Weights of a small mixture-of-experts language model, trained from scratch on English Wikipedia: 12.4M parameters.
Below are experts of layer 6 (counted from 0) of a mixture-of-experts language model. Rows are named router (the router's row for the expert), down (a neuron's output weights, with its number) and show model dimensions 0-127. Each number is 200 + 30 x the weight over its row's rms, rounded and kept within 0 to 999.
Before each expert's rows: "comes before" lists some tokens at least twice as common just after its tokens as in all text. This comes from a sample of Wikipedia text that the model never trained on. Tokens count by the router's weight.

# expert 50
comes before: "–", ".", ")", " | ", " |", ","
router,181,295,183,216,274,195,250,215,220,203,201,202,229,181,188,203,163,170,133,216,168,158,223,218,171,202,213,155,282,198,252,200,201,198,179,191,178,240,218,186,193,178,225,206,209,179,202,201,193,178,185,238,130,178,165,163,210,205,242,193,186,203,181,175,203,215,201,174,228,211,185,180,205,275,229,225,187,203,200,208,220,120,158,188,163,166,198,186,184,183,218,174,188,178,143,184,191,159,157,232,242,193,208,200,185,219,207,215,255,205,172,190,231,199,226,167,203,266,224,218,211,236,134,242,217,202,214,207
down3,208,209,177,143,218,206,184,166,211,214,234,193,161,227,210,228,211,209,216,184,229,231,240,168,230,144,155,180,169,175,289,186,142,176,219,207,206,231,181,190,171,266,175,257,197,193,223,162,169,151,227,212,159,205,222,192,200,197,175,229,198,243,181,222,181,195,222,189,187,239,168,226,176,164,164,198,212,142,177,234,192,215,146,205,245,240,177,167,195,168,174,229,136,211,200,215,214,210,213,216,236,256,195,200,155,221,174,238,209,186,193,219,229,237,237,177,189,199,285,237,198,207,236,212,191,199,254,207
down4,167,163,213,180,213,204,251,165,219,161,224,216,183,199,234,198,229,189,223,223,225,172,167,189,150,197,183,253,121,189,194,227,242,197,217,200,183,228,184,236,210,241,190,211,221,176,169,257,240,186,220,158,217,204,160,166,201,172,246,214,219,200,246,169,158,225,169,193,181,194,196,198,179,217,164,211,205,197,206,220,121,221,144,235,192,271,163,219,180,154,235,186,163,163,188,179,213,219,192,176,219,286,146,157,237,170,231,154,173,194,184,218,160,216,173,211,214,192,198,220,188,232,230,240,201,241,188,182
down5,240,164,183,201,236,198,268,177,264,239,205,260,200,256,215,169,193,235,197,254,186,210,187,251,219,170,226,161,202,196,228,172,233,234,170,199,208,216,194,195,249,159,233,188,171,240,229,254,175,172,164,216,205,189,187,215,251,208,235,165,180,216,206,194,195,139,205,124,184,184,200,214,203,263,180,205,167,220,156,175,160,242,214,213,212,185,192,231,215,209,150,191,166,192,179,227,186,198,243,232,215,228,194,184,220,204,189,187,242,218,159,220,283,176,197,167,216,205,239,177,192,197,192,245,248,238,213,195

# expert 59
comes before: "1", "2", "3", "4", "6", "5"
router,202,192,204,200,163,237,240,193,215,165,238,208,145,163,192,176,169,243,168,242,194,159,236,201,189,207,227,216,205,264,212,224,190,214,224,166,253,200,232,195,192,149,179,168,202,150,216,183,201,218,220,139,186,165,148,173,157,179,176,176,246,167,170,157,237,207,182,190,230,218,146,236,178,216,195,198,166,197,231,207,205,204,141,160,159,163,211,248,217,218,191,173,171,126,235,206,204,201,267,158,217,217,204,189,232,195,209,156,245,204,170,226,197,166,197,246,208,197,232,257,164,178,218,189,215,243,215,230
down0,209,209,231,146,234,233,225,205,221,245,194,214,188,244,207,226,172,188,202,192,173,196,190,246,270,190,188,181,199,167,238,205,221,183,174,219,302,197,214,174,229,175,211,164,225,150,263,200,171,213,197,208,229,200,178,196,205,193,226,185,204,193,227,224,161,249,181,248,183,168,186,149,196,175,206,229,226,172,202,233,191,175,215,201,188,194,202,139,212,266,196,207,168,208,242,214,246,216,219,195,233,240,201,183,198,166,120,267,183,162,148,188,215,219,166,176,229,199,170,194,162,199,210,199,223,184,144,137
down1,157,224,280,172,204,219,225,171,209,240,135,196,227,210,220,230,229,189,192,245,210,172,235,154,208,178,191,153,192,181,245,248,192,225,191,283,197,229,186,273,193,194,182,200,189,241,211,209,179,173,181,212,200,161,213,249,210,215,159,189,200,149,191,190,186,195,181,202,193,181,208,154,191,210,220,147,174,217,219,230,197,190,211,205,208,224,178,137,236,202,182,214,179,186,245,183,214,199,175,216,250,230,212,190,180,227,204,202,221,176,200,195,282,132,210,241,272,207,184,228,183,227,200,221,261,208,198,144
down2,197,169,174,169,204,217,198,183,157,201,189,213,258,208,213,266,228,202,253,252,197,202,137,210,171,153,228,187,197,206,153,211,219,218,199,235,180,189,209,184,214,217,217,174,157,222,166,238,159,238,225,174,167,187,169,227,176,158,163,204,200,211,195,211,180,134,217,243,205,214,233,183,198,138,241,219,223,259,191,262,170,225,249,176,190,232,183,231,156,173,180,237,195,203,197,157,210,198,201,206,227,231,208,249,183,183,233,188,222,219,260,215,183,184,196,175,237,194,224,186,250,225,247,261,235,154,150,202

# expert 38
comes before: "0", "\n", "\n\n", "5", "3", "6"
router,155,208,154,215,209,207,225,177,169,244,237,184,190,256,214,152,272,189,187,207,249,174,204,229,234,203,214,188,273,162,199,217,219,209,195,198,208,201,140,184,160,192,156,179,197,224,215,166,176,238,207,242,135,191,174,246,163,220,198,202,194,201,252,200,180,195,225,191,162,198,194,175,180,212,211,169,182,186,201,191,230,172,159,200,122,163,167,211,161,201,175,190,184,203,179,187,209,177,149,154,222,196,179,182,211,225,248,172,200,173,171,136,139,172,224,195,240,225,144,195,258,179,183,226,198,245,213,165
down3,239,180,259,205,240,155,156,237,222,178,200,197,167,206,202,227,162,254,233,157,246,196,122,140,160,177,186,188,150,216,177,150,272,184,219,173,184,206,214,148,229,222,184,205,125,219,182,187,191,166,192,243,225,250,208,164,202,204,211,202,216,193,181,208,217,176,198,206,234,208,200,184,196,172,225,193,219,218,229,183,214,236,202,201,181,190,186,270,217,254,174,161,200,195,184,200,164,145,246,206,215,183,213,200,183,174,158,160,225,169,263,201,164,246,162,163,180,202,242,196,172,227,192,211,194,199,194,172
down4,180,200,226,225,186,204,225,160,213,211,204,259,191,153,233,214,216,157,189,182,200,156,224,187,236,190,225,156,195,255,221,189,269,231,168,151,178,271,176,256,217,191,176,214,179,215,197,206,169,231,171,189,233,235,168,199,170,219,199,226,225,200,183,191,243,192,183,215,165,193,202,226,206,177,212,204,124,204,144,237,248,225,192,269,205,164,199,155,234,247,180,253,215,218,215,202,208,182,160,163,140,207,185,194,200,268,219,175,233,177,227,215,226,205,204,199,262,166,183,212,231,216,188,189,242,236,220,166
down5,171,226,193,193,183,234,278,161,234,193,175,184,173,173,230,176,164,185,239,178,213,196,166,188,169,185,210,132,290,183,243,215,238,198,173,162,212,180,234,245,193,185,170,207,173,222,181,217,158,186,190,222,176,186,210,127,211,197,211,196,181,212,211,232,220,176,217,235,152,168,217,177,239,253,199,175,178,212,139,238,207,201,203,255,214,203,193,222,161,204,170,165,183,136,211,155,217,178,240,200,158,213,159,204,149,206,216,168,199,221,223,231,211,211,193,210,182,237,143,191,227,243,187,245,206,232,152,194

# expert 32
comes before: "\n", "-", "| ", "\n\n", "|", "- "
router,193,192,196,185,231,206,257,184,260,192,193,214,225,160,214,177,232,185,215,202,186,185,190,133,169,190,182,169,198,207,139,176,244,223,221,197,187,211,208,218,183,184,200,183,220,209,243,186,131,204,186,263,203,176,195,130,123,206,195,185,189,227,175,229,236,199,191,166,100,204,232,219,155,205,221,213,168,168,170,180,169,178,191,192,177,184,150,243,198,191,194,193,218,169,200,227,194,128,189,193,201,192,189,175,154,250,247,153,169,259,166,207,173,191,156,210,194,188,165,159,212,230,210,174,148,213,202,215
down3,160,200,187,209,139,189,202,184,185,143,207,175,147,188,207,204,209,203,170,212,211,221,239,167,166,154,199,170,229,182,184,210,166,152,201,183,183,234,207,176,261,226,129,178,232,232,204,245,186,215,241,208,191,191,182,263,197,198,172,191,209,215,150,116,225,241,250,180,189,186,192,208,193,195,214,165,173,233,196,173,163,221,163,239,187,235,169,228,237,180,204,210,218,193,166,212,222,134,146,200,134,224,209,178,145,174,240,228,205,207,158,209,186,216,250,164,188,191,222,200,198,225,204,192,206,275,200,231
down4,189,175,254,229,157,161,231,217,207,225,234,216,198,181,264,150,160,165,189,214,176,180,180,251,230,237,235,155,165,187,207,269,202,205,199,226,185,251,200,169,209,170,184,213,209,209,184,212,199,194,175,128,213,180,177,184,207,196,214,134,242,218,203,181,198,143,169,176,287,170,191,197,239,241,173,207,182,222,200,143,196,218,146,205,155,185,195,187,254,207,175,193,213,255,162,209,255,216,241,192,207,203,224,201,211,218,217,201,240,162,259,223,226,202,182,212,222,221,241,247,206,168,203,181,219,178,193,218
down5,144,173,189,200,231,234,191,196,241,213,224,194,181,230,170,177,276,217,188,167,200,179,190,193,186,177,219,235,233,180,187,152,193,158,162,215,225,209,241,171,190,234,233,189,211,246,193,189,149,218,176,263,159,188,216,192,208,232,214,207,129,212,227,182,171,208,210,143,182,195,156,142,187,183,214,217,268,189,220,240,192,174,227,191,161,243,238,142,134,182,179,215,158,198,196,247,181,222,164,231,165,268,195,155,216,158,178,217,187,176,222,234,184,179,214,202,183,189,203,156,199,227,159,216,204,210,223,242

# expert 52
comes before: "2", "1", "0", "3", "4", "6"
router,145,194,194,237,164,241,171,167,137,215,176,188,227,202,194,166,215,214,257,242,154,149,209,221,144,241,183,159,226,159,172,243,183,213,211,197,176,236,221,160,181,201,171,186,166,239,195,194,233,197,195,227,221,123,208,195,215,177,197,170,275,241,193,211,210,165,185,206,235,174,216,203,240,170,173,165,240,237,185,191,240,230,189,197,141,184,222,208,200,198,191,200,199,203,236,209,194,151,177,196,227,247,219,205,256,184,208,207,248,219,173,166,205,169,242,234,186,236,217,212,215,146,200,236,157,233,223,151
down3,198,171,187,216,174,224,195,195,228,219,191,194,212,235,189,263,203,251,212,172,182,145,239,221,184,239,156,186,186,205,201,222,198,214,217,198,211,227,208,138,207,183,228,155,194,238,206,213,260,154,232,236,219,211,235,239,186,146,212,219,187,182,154,203,219,158,176,265,197,231,222,235,167,174,182,182,162,171,153,198,235,245,230,206,259,239,176,197,176,202,196,194,235,210,142,185,213,216,229,255,160,203,237,226,124,180,226,161,248,190,200,188,192,202,246,192,202,199,214,234,235,176,185,155,208,175,205,275
down4,215,198,211,189,161,225,190,197,209,189,213,203,244,169,203,197,203,163,186,164,245,223,194,254,230,214,222,247,176,185,195,168,210,185,185,190,299,205,186,175,212,187,208,189,189,224,164,142,268,198,175,220,201,203,195,168,191,213,201,137,244,240,204,179,186,200,223,217,214,180,202,250,201,266,215,172,189,226,179,230,158,232,219,165,190,193,230,191,173,172,139,166,178,257,218,191,200,199,187,269,184,170,173,278,188,187,170,128,228,159,192,205,215,152,247,159,182,173,188,224,188,194,228,211,232,149,216,181
down5,185,231,191,192,274,203,154,203,240,229,196,186,213,177,240,169,265,231,218,198,206,193,224,187,207,207,219,156,196,228,219,186,183,223,204,179,196,176,209,146,216,172,242,229,200,261,138,175,152,203,243,198,205,272,205,193,184,198,229,200,148,220,176,162,224,165,246,156,250,166,192,271,179,211,183,162,212,127,167,183,214,172,188,233,193,234,173,233,207,221,232,202,215,198,170,220,230,236,207,265,241,202,182,230,189,187,174,212,206,183,258,207,218,262,185,208,217,189,216,181,229,209,183,258,189,223,184,218

# expert 8
comes before: "| ", "-", "|", "- ", "2", "1"
router,161,188,250,244,189,244,213,149,213,186,189,196,252,194,188,176,192,261,233,253,160,169,181,197,186,241,169,179,276,212,180,178,227,245,189,164,259,197,245,218,183,216,235,147,223,208,199,179,196,215,181,224,196,194,197,215,203,215,201,214,184,214,168,194,227,234,192,250,155,150,201,195,132,165,216,171,187,254,165,209,210,218,185,183,179,179,170,225,188,194,193,203,184,171,242,214,215,231,257,199,217,234,178,183,213,179,203,172,230,204,160,160,207,153,151,265,192,212,149,144,243,245,181,196,194,207,246,210
down3,194,191,157,168,177,218,176,196,179,267,249,179,246,192,220,154,230,226,194,178,229,205,163,219,183,185,254,165,186,226,170,207,226,237,184,133,180,177,202,224,233,176,221,258,125,230,196,206,242,219,229,199,242,154,201,205,181,277,192,220,193,200,183,218,221,198,237,222,159,174,204,191,231,208,178,186,227,232,196,216,173,249,207,150,218,185,226,216,196,239,214,164,185,198,198,157,191,213,232,143,205,245,231,215,201,198,174,202,165,253,212,207,208,206,229,175,156,189,166,204,184,240,237,159,282,208,252,219
down4,219,202,175,200,190,190,203,146,222,255,199,199,224,197,176,191,197,188,197,207,202,227,213,168,209,251,238,157,188,209,139,156,201,201,191,162,201,203,204,180,205,181,244,170,237,202,252,137,200,184,196,170,262,196,158,207,229,221,210,214,200,178,243,208,209,238,218,182,168,224,204,223,198,227,212,188,202,237,170,170,172,227,165,222,203,192,175,219,220,226,212,257,170,206,176,192,275,197,132,150,233,229,204,220,198,266,241,218,123,202,221,171,210,235,222,183,221,214,213,265,209,221,163,229,249,162,137,253
down5,238,226,161,215,186,194,204,194,164,195,186,215,188,206,194,217,206,215,239,174,190,181,195,179,201,203,185,137,190,202,194,223,164,192,191,232,200,217,169,163,217,236,215,198,233,200,246,256,215,210,202,202,194,186,237,204,232,161,181,248,215,195,138,130,211,193,178,238,230,221,178,194,146,217,161,247,179,172,237,216,231,177,222,260,180,179,244,176,227,208,235,223,264,183,188,164,195,194,219,199,181,172,216,229,169,242,244,233,194,110,207,144,135,203,120,193,256,245,207,177,248,216,185,197,193,206,177,212

# expert 26
comes before: " | ", ".", " |", "; ", "–", ", "
router,184,183,212,221,231,217,161,241,205,198,242,185,172,174,223,165,191,165,149,224,157,200,186,213,192,176,237,189,214,244,200,212,207,158,210,192,162,183,237,204,191,241,149,197,197,220,128,153,212,194,164,230,212,183,196,156,197,186,237,203,148,204,144,183,182,176,191,181,227,175,291,223,224,242,230,152,242,158,154,151,214,181,191,183,181,190,231,243,180,196,193,188,174,183,188,258,219,242,183,167,201,171,202,173,206,228,223,283,156,183,234,180,211,164,170,178,164,196,230,224,213,183,143,205,237,214,234,197
down3,209,121,232,220,247,281,215,154,204,176,192,224,204,182,193,198,229,215,228,177,168,200,214,186,228,199,172,187,198,203,168,153,201,118,241,173,189,222,216,208,162,203,250,224,180,178,200,207,229,184,189,224,237,232,230,223,192,188,221,233,186,169,221,187,225,163,230,131,224,205,180,223,195,220,222,182,188,249,235,224,211,212,217,208,173,241,151,189,238,191,191,181,120,186,184,177,156,211,211,257,193,232,147,158,245,222,217,123,215,178,144,217,216,185,164,155,178,193,213,195,173,198,197,175,188,216,193,163
down4,183,198,226,235,186,200,220,184,267,181,150,243,243,202,183,226,179,171,155,125,240,228,139,210,216,185,236,164,208,134,213,195,182,222,157,168,179,175,208,172,227,229,176,175,221,207,202,216,163,192,189,183,184,180,189,258,237,239,186,200,192,212,179,200,166,239,184,186,170,148,192,192,132,173,142,206,242,202,192,223,192,202,195,212,250,265,232,226,236,215,193,190,211,190,170,213,233,239,215,195,236,238,214,187,173,182,194,199,231,235,191,195,253,161,173,154,179,189,178,214,152,219,250,241,235,167,179,238
down5,151,160,208,246,190,192,186,225,232,168,220,228,221,185,180,151,221,271,215,231,225,199,178,182,237,179,230,229,220,218,183,119,241,212,131,208,223,237,135,228,235,193,157,186,172,248,206,193,222,183,180,233,205,274,164,210,197,179,221,198,221,206,152,179,204,208,201,163,193,233,239,187,166,202,176,175,203,210,219,214,156,215,251,184,181,194,203,240,234,186,245,190,189,193,232,210,229,234,204,256,181,224,219,161,235,189,181,181,186,193,176,236,187,229,219,188,155,221,150,206,167,197,190,184,270,192,133,192

# expert 20
comes before: " | ", " |", ".", "–", ")", "; "
router,171,235,188,229,232,190,208,227,177,203,257,196,214,183,190,130,148,206,193,205,180,187,187,205,165,198,181,177,178,159,219,198,254,199,222,179,203,221,227,213,215,196,185,229,218,214,235,171,197,228,138,199,112,210,211,232,212,203,233,154,166,211,152,199,229,232,203,199,213,164,207,221,224,199,241,221,252,141,189,155,215,174,201,166,223,192,202,195,179,257,167,180,170,206,177,242,144,190,138,200,215,254,163,162,238,179,208,242,179,202,259,136,177,196,153,182,170,244,175,206,248,222,203,170,189,232,169,219
down4,228,175,164,189,142,150,237,160,189,163,183,244,184,244,151,265,205,260,202,238,157,235,200,217,219,247,154,205,163,189,181,202,186,153,170,209,231,192,228,171,157,187,197,149,220,166,134,169,228,210,190,201,196,154,241,178,194,184,212,194,192,184,221,214,243,173,222,196,239,249,170,179,172,221,137,165,187,231,215,203,170,192,192,173,165,176,171,201,258,145,247,186,215,222,184,185,197,175,192,161,174,201,180,223,185,193,168,226,229,240,226,198,196,158,196,172,161,194,199,255,217,170,237,192,236,178,226,206
down5,180,148,246,193,228,152,227,205,246,206,214,207,203,233,256,201,211,185,227,185,231,212,149,177,184,218,180,197,169,190,279,252,219,206,197,182,140,233,233,230,192,217,249,184,195,203,208,173,157,184,175,202,187,183,219,164,173,214,179,178,187,226,171,187,199,207,246,245,209,166,196,205,231,212,166,205,206,152,214,117,190,204,191,182,200,232,168,165,191,167,166,204,203,170,137,156,252,197,155,179,213,201,211,161,213,224,284,224,193,218,244,212,238,195,208,206,210,187,191,226,168,203,177,267,213,211,226,125
down6,195,204,203,120,205,218,227,174,169,194,221,175,229,223,190,190,185,226,211,244,244,235,214,211,209,174,183,218,183,196,173,231,230,161,196,228,218,199,218,215,125,224,230,199,221,187,256,230,164,208,185,131,231,192,174,198,217,149,160,217,193,167,203,225,193,253,221,169,217,197,231,153,210,200,237,187,192,241,195,188,208,228,172,245,180,190,236,249,186,179,205,179,199,180,230,226,262,195,192,227,254,141,164,194,175,193,206,201,174,179,257,144,245,216,258,234,195,219,193,156,143,223,146,172,185,214,258,210

# expert 61
comes before: "1", "2", "0", "3", "4", "5"
router,235,137,228,205,194,203,133,177,172,166,174,159,202,193,228,167,219,222,199,241,210,231,167,222,211,186,232,193,150,234,232,214,212,185,195,205,216,208,181,212,181,190,204,171,145,218,128,210,148,204,219,140,190,175,204,181,191,238,170,182,233,219,178,200,232,211,214,207,180,175,207,225,268,205,186,237,224,177,210,169,270,245,186,172,182,164,235,251,198,186,228,187,177,211,184,189,201,226,260,148,199,209,192,199,206,192,172,196,239,240,131,145,170,186,191,239,215,209,264,201,164,155,216,269,197,230,223,210
down0,226,211,151,176,167,168,175,179,224,225,221,259,176,178,211,177,178,176,248,217,171,187,167,240,178,212,188,111,185,198,226,178,174,182,180,208,165,225,223,240,173,237,209,191,155,212,211,183,231,196,170,208,216,153,193,138,157,212,210,141,260,251,173,216,188,172,222,156,225,259,143,192,196,212,204,189,204,189,196,157,222,214,205,188,171,225,200,203,197,182,207,215,167,224,239,170,166,190,214,207,197,206,236,260,196,171,213,225,174,148,242,205,195,205,144,180,181,175,218,179,228,182,268,253,259,197,174,237
down1,226,252,197,213,208,225,200,208,247,168,210,200,279,203,209,189,179,170,206,203,215,247,192,198,173,199,181,134,180,220,231,216,186,222,221,163,195,161,128,193,184,160,219,181,172,204,200,159,219,147,166,172,177,159,224,181,148,176,200,176,156,195,198,193,168,173,227,138,189,216,198,195,194,192,217,231,197,188,187,186,197,226,162,172,209,136,197,174,214,235,215,110,211,233,206,169,236,182,215,243,162,179,228,178,163,251,239,150,232,222,173,231,186,208,180,237,195,257,171,238,241,182,182,215,198,168,241,243
down2,209,148,168,194,176,174,137,197,212,206,235,248,194,204,193,155,216,161,174,150,159,192,238,194,140,197,273,188,205,193,197,198,243,228,206,167,115,194,209,224,184,206,251,199,222,195,198,218,203,187,213,190,141,226,197,158,183,193,162,143,229,194,156,231,222,186,204,197,208,266,232,247,198,135,234,191,217,256,173,176,226,167,206,184,176,207,195,180,211,185,199,190,214,191,222,196,205,232,211,207,177,199,218,177,208,258,198,238,187,165,235,201,237,183,177,158,154,190,163,192,171,187,255,150,192,131,218,185

# expert 48
comes before: "0", "1", "2", "\n", "3", "4"
router,233,213,202,209,195,159,207,179,140,152,261,223,194,193,190,191,223,181,188,289,201,190,170,152,164,183,231,233,245,196,173,232,260,203,250,175,219,208,213,216,234,222,162,196,210,182,208,185,227,189,194,198,173,181,182,140,172,180,215,228,217,167,200,182,234,198,213,216,148,170,255,233,215,252,212,227,188,195,211,175,178,212,164,153,208,186,137,242,231,218,204,195,173,176,169,183,210,206,204,157,216,185,145,195,229,205,208,217,206,237,179,192,229,177,217,222,148,178,185,151,144,231,290,208,157,226,227,206
down0,188,271,190,247,190,237,240,211,185,173,207,209,218,200,167,220,191,165,232,192,185,206,209,206,159,241,217,178,176,262,251,195,227,215,242,160,210,200,242,230,212,228,194,214,168,178,184,170,296,210,190,174,259,242,168,169,193,221,196,158,209,216,224,207,173,197,176,231,243,220,199,193,171,181,193,149,212,157,152,171,273,255,203,175,214,210,166,219,198,240,207,217,223,196,170,178,189,209,199,178,211,206,198,196,199,223,166,227,181,102,195,238,188,231,205,215,186,218,246,233,149,230,176,176,242,226,227,222
down1,166,184,210,221,218,226,249,189,207,156,214,168,245,185,178,248,143,180,187,228,160,156,205,216,206,211,233,225,216,235,217,217,177,205,223,164,173,198,181,138,192,193,152,228,176,274,181,169,225,164,239,244,182,225,211,188,246,224,212,200,219,184,245,140,250,224,203,146,171,236,223,145,192,163,196,187,195,191,196,185,191,208,166,226,224,167,160,207,224,206,195,179,173,198,161,199,174,192,234,140,193,146,206,149,227,183,243,239,186,197,165,204,201,167,252,233,222,200,203,146,173,237,241,183,227,241,238,184
down2,190,213,204,216,191,162,241,179,181,167,206,243,174,272,197,221,167,215,189,225,221,129,189,190,226,182,224,219,236,214,192,232,220,237,159,192,159,187,202,192,135,186,246,242,187,230,206,229,205,219,171,152,201,254,130,176,189,161,196,214,206,150,204,219,210,177,238,214,209,228,195,184,201,196,141,222,182,171,236,246,156,235,158,182,200,191,190,202,213,221,221,253,186,146,188,184,206,229,165,197,255,191,197,233,231,199,179,124,208,232,194,161,182,144,259,175,212,196,178,223,206,150,221,171,171,211,154,206

# expert 17
comes before: " | ", " |", "'s", ",", " (", " "
router,157,218,180,258,255,187,205,179,211,137,181,186,163,239,187,213,185,183,157,164,205,207,105,179,184,177,236,192,148,194,229,187,212,220,206,202,131,254,188,201,202,176,171,172,212,159,159,249,234,213,208,190,182,171,226,210,231,222,229,208,208,250,223,183,167,224,221,216,250,161,225,226,239,242,239,248,227,209,160,212,196,178,219,159,172,178,219,206,183,270,197,188,175,148,211,207,176,218,121,238,210,210,225,189,217,216,204,223,231,232,213,228,196,210,215,210,216,249,219,225,212,233,169,218,193,244,219,198
down0,178,180,201,229,126,194,199,181,192,191,159,226,188,175,201,188,150,194,171,226,145,223,140,208,196,231,225,185,261,197,243,200,207,164,222,190,177,180,156,193,200,179,176,211,192,159,234,149,191,219,195,222,194,242,195,172,160,144,197,186,231,207,162,188,201,219,213,205,274,194,186,199,163,182,168,227,220,245,189,116,205,174,187,238,158,180,203,167,178,207,229,122,215,162,182,188,248,212,188,186,185,224,184,156,195,199,176,137,227,187,155,200,232,222,202,208,182,245,159,209,208,248,226,219,217,200,231,130
down1,157,185,250,202,246,165,252,181,183,184,230,201,204,193,243,242,169,132,166,206,158,203,152,188,234,223,196,163,243,217,195,174,192,169,157,191,137,174,154,251,241,189,169,197,216,208,220,152,219,171,217,218,174,242,179,187,264,213,189,173,199,230,194,164,179,191,216,211,190,183,219,186,204,208,187,181,185,156,218,148,206,221,165,197,222,141,180,186,216,204,150,196,227,218,162,186,192,226,170,198,199,212,227,147,188,156,174,177,213,261,205,199,239,221,197,203,181,299,197,190,166,236,169,193,208,156,155,184
down2,225,170,191,208,186,228,228,227,175,191,186,184,177,216,185,244,199,173,202,229,229,180,199,183,215,232,207,241,155,211,170,180,217,278,182,196,204,201,172,182,157,200,198,236,152,174,165,230,220,193,136,180,227,180,113,238,241,188,232,228,216,227,150,239,194,220,207,197,205,210,202,273,177,225,187,176,171,202,189,205,173,135,204,185,208,251,241,268,183,212,144,227,195,193,240,173,209,242,152,182,264,209,241,171,249,231,189,198,201,212,159,196,226,224,212,170,194,200,191,230,141,240,206,172,194,158,192,179

# expert 47
comes before: "\n", "\n\n", " x", " —; —;", " *", " —"
router,182,182,244,169,180,166,236,192,216,172,226,194,189,164,218,205,205,163,221,226,239,230,210,193,172,215,202,202,184,188,176,235,250,271,188,133,148,232,198,177,185,159,143,211,181,227,212,190,164,195,185,230,197,169,194,216,192,217,191,214,183,280,222,218,210,206,125,185,176,192,242,218,206,182,195,197,206,174,179,197,143,124,216,229,185,162,197,202,241,197,198,173,193,192,205,172,263,178,194,180,197,162,215,202,199,224,239,188,209,183,155,240,200,130,131,240,211,203,143,185,151,230,250,243,192,202,227,191
down0,185,237,189,201,200,229,214,202,224,223,135,232,213,239,227,243,274,172,233,154,213,219,195,176,230,155,230,186,198,221,267,201,182,192,257,202,221,191,180,156,177,216,242,221,146,220,213,248,169,203,189,192,200,193,226,201,284,229,240,187,198,256,192,202,233,183,222,196,162,166,194,192,185,251,221,171,237,170,227,146,187,178,186,201,181,237,179,182,238,159,225,185,256,198,204,230,237,181,196,231,217,163,214,239,208,161,210,169,171,138,213,185,230,224,156,194,210,242,254,212,180,182,213,219,236,179,203,169
down1,163,224,169,190,250,245,215,184,161,238,237,221,223,173,207,201,162,137,194,221,225,216,188,215,186,213,197,233,193,210,200,208,175,157,193,168,221,266,168,207,204,254,158,161,226,239,215,175,235,174,239,215,222,167,165,232,176,239,181,230,164,268,178,210,256,181,198,163,237,311,189,205,186,211,199,262,183,229,184,239,161,185,176,218,160,185,214,255,221,228,213,187,186,219,192,176,189,179,199,197,179,204,196,142,171,217,210,173,224,220,165,170,221,251,222,201,168,183,169,241,218,172,176,192,203,225,195,225
down2,209,186,273,164,222,144,228,199,235,258,181,243,184,224,175,167,207,209,212,221,210,192,231,128,213,150,195,170,209,213,184,191,236,218,177,201,253,200,195,196,217,211,223,180,153,248,209,198,217,232,185,225,185,191,187,205,229,176,171,143,176,188,212,215,161,199,162,211,223,178,178,185,147,197,236,183,194,190,219,264,174,215,212,156,171,208,239,145,181,222,161,208,189,238,221,194,265,202,196,204,233,228,206,217,223,167,193,192,222,260,221,248,223,231,164,175,172,147,211,198,166,211,217,229,218,235,218,99

# expert 16
comes before: "\n\n", " The", "\n", "The", " He", "| "
router,186,294,243,246,223,220,230,186,202,188,238,196,258,167,192,233,206,234,241,231,181,232,245,154,227,183,226,168,221,220,185,228,251,225,226,179,197,206,222,193,175,224,185,168,203,212,184,249,138,195,205,215,200,193,168,198,236,158,225,196,205,153,214,171,225,199,255,152,182,195,246,174,210,203,263,134,186,199,196,184,192,221,173,225,204,185,198,187,184,208,223,199,223,203,153,212,209,197,198,189,178,190,225,134,168,201,246,151,186,184,193,191,188,178,202,168,181,215,147,203,268,249,172,209,252,231,251,164
down3,179,229,212,220,220,246,203,262,149,202,189,217,202,266,238,185,240,201,172,220,233,201,199,219,208,226,191,257,168,183,220,144,237,208,218,163,205,248,224,201,191,207,183,210,223,186,214,159,219,170,197,164,174,239,164,172,201,227,210,256,231,255,193,231,180,191,184,178,174,220,172,180,227,219,197,196,192,196,236,126,168,191,198,264,200,166,176,218,249,200,214,163,173,204,209,204,268,137,167,189,194,158,213,145,194,203,207,169,156,180,187,189,214,176,220,246,205,163,240,201,192,226,181,249,185,182,145,266
down4,155,259,256,222,165,195,214,225,208,226,227,215,295,224,205,257,238,236,209,217,224,253,174,183,242,194,213,244,247,226,203,222,229,188,225,200,211,153,239,181,224,226,230,240,170,193,210,188,211,180,251,224,182,157,173,162,219,218,174,223,191,231,189,163,221,176,181,170,196,142,178,178,179,207,181,159,229,237,216,209,166,166,199,167,221,222,194,205,165,213,187,202,239,143,259,231,210,199,158,175,205,218,173,134,198,198,194,162,172,182,189,221,245,135,153,212,173,219,155,204,184,212,182,213,173,192,202,199
down5,184,175,227,195,251,182,229,201,180,219,186,218,223,147,256,215,170,250,216,224,199,248,194,196,148,204,214,226,206,243,192,247,232,209,212,159,230,248,193,221,223,190,206,175,155,274,215,214,279,198,171,197,194,217,175,164,221,209,159,223,181,228,220,163,202,205,224,178,190,194,197,206,121,200,246,156,220,204,175,212,192,202,239,208,189,229,176,175,193,194,255,114,190,217,192,246,196,253,258,213,217,198,236,186,204,165,214,151,192,185,180,242,246,182,195,196,196,183,233,225,192,223,228,220,161,263,214,171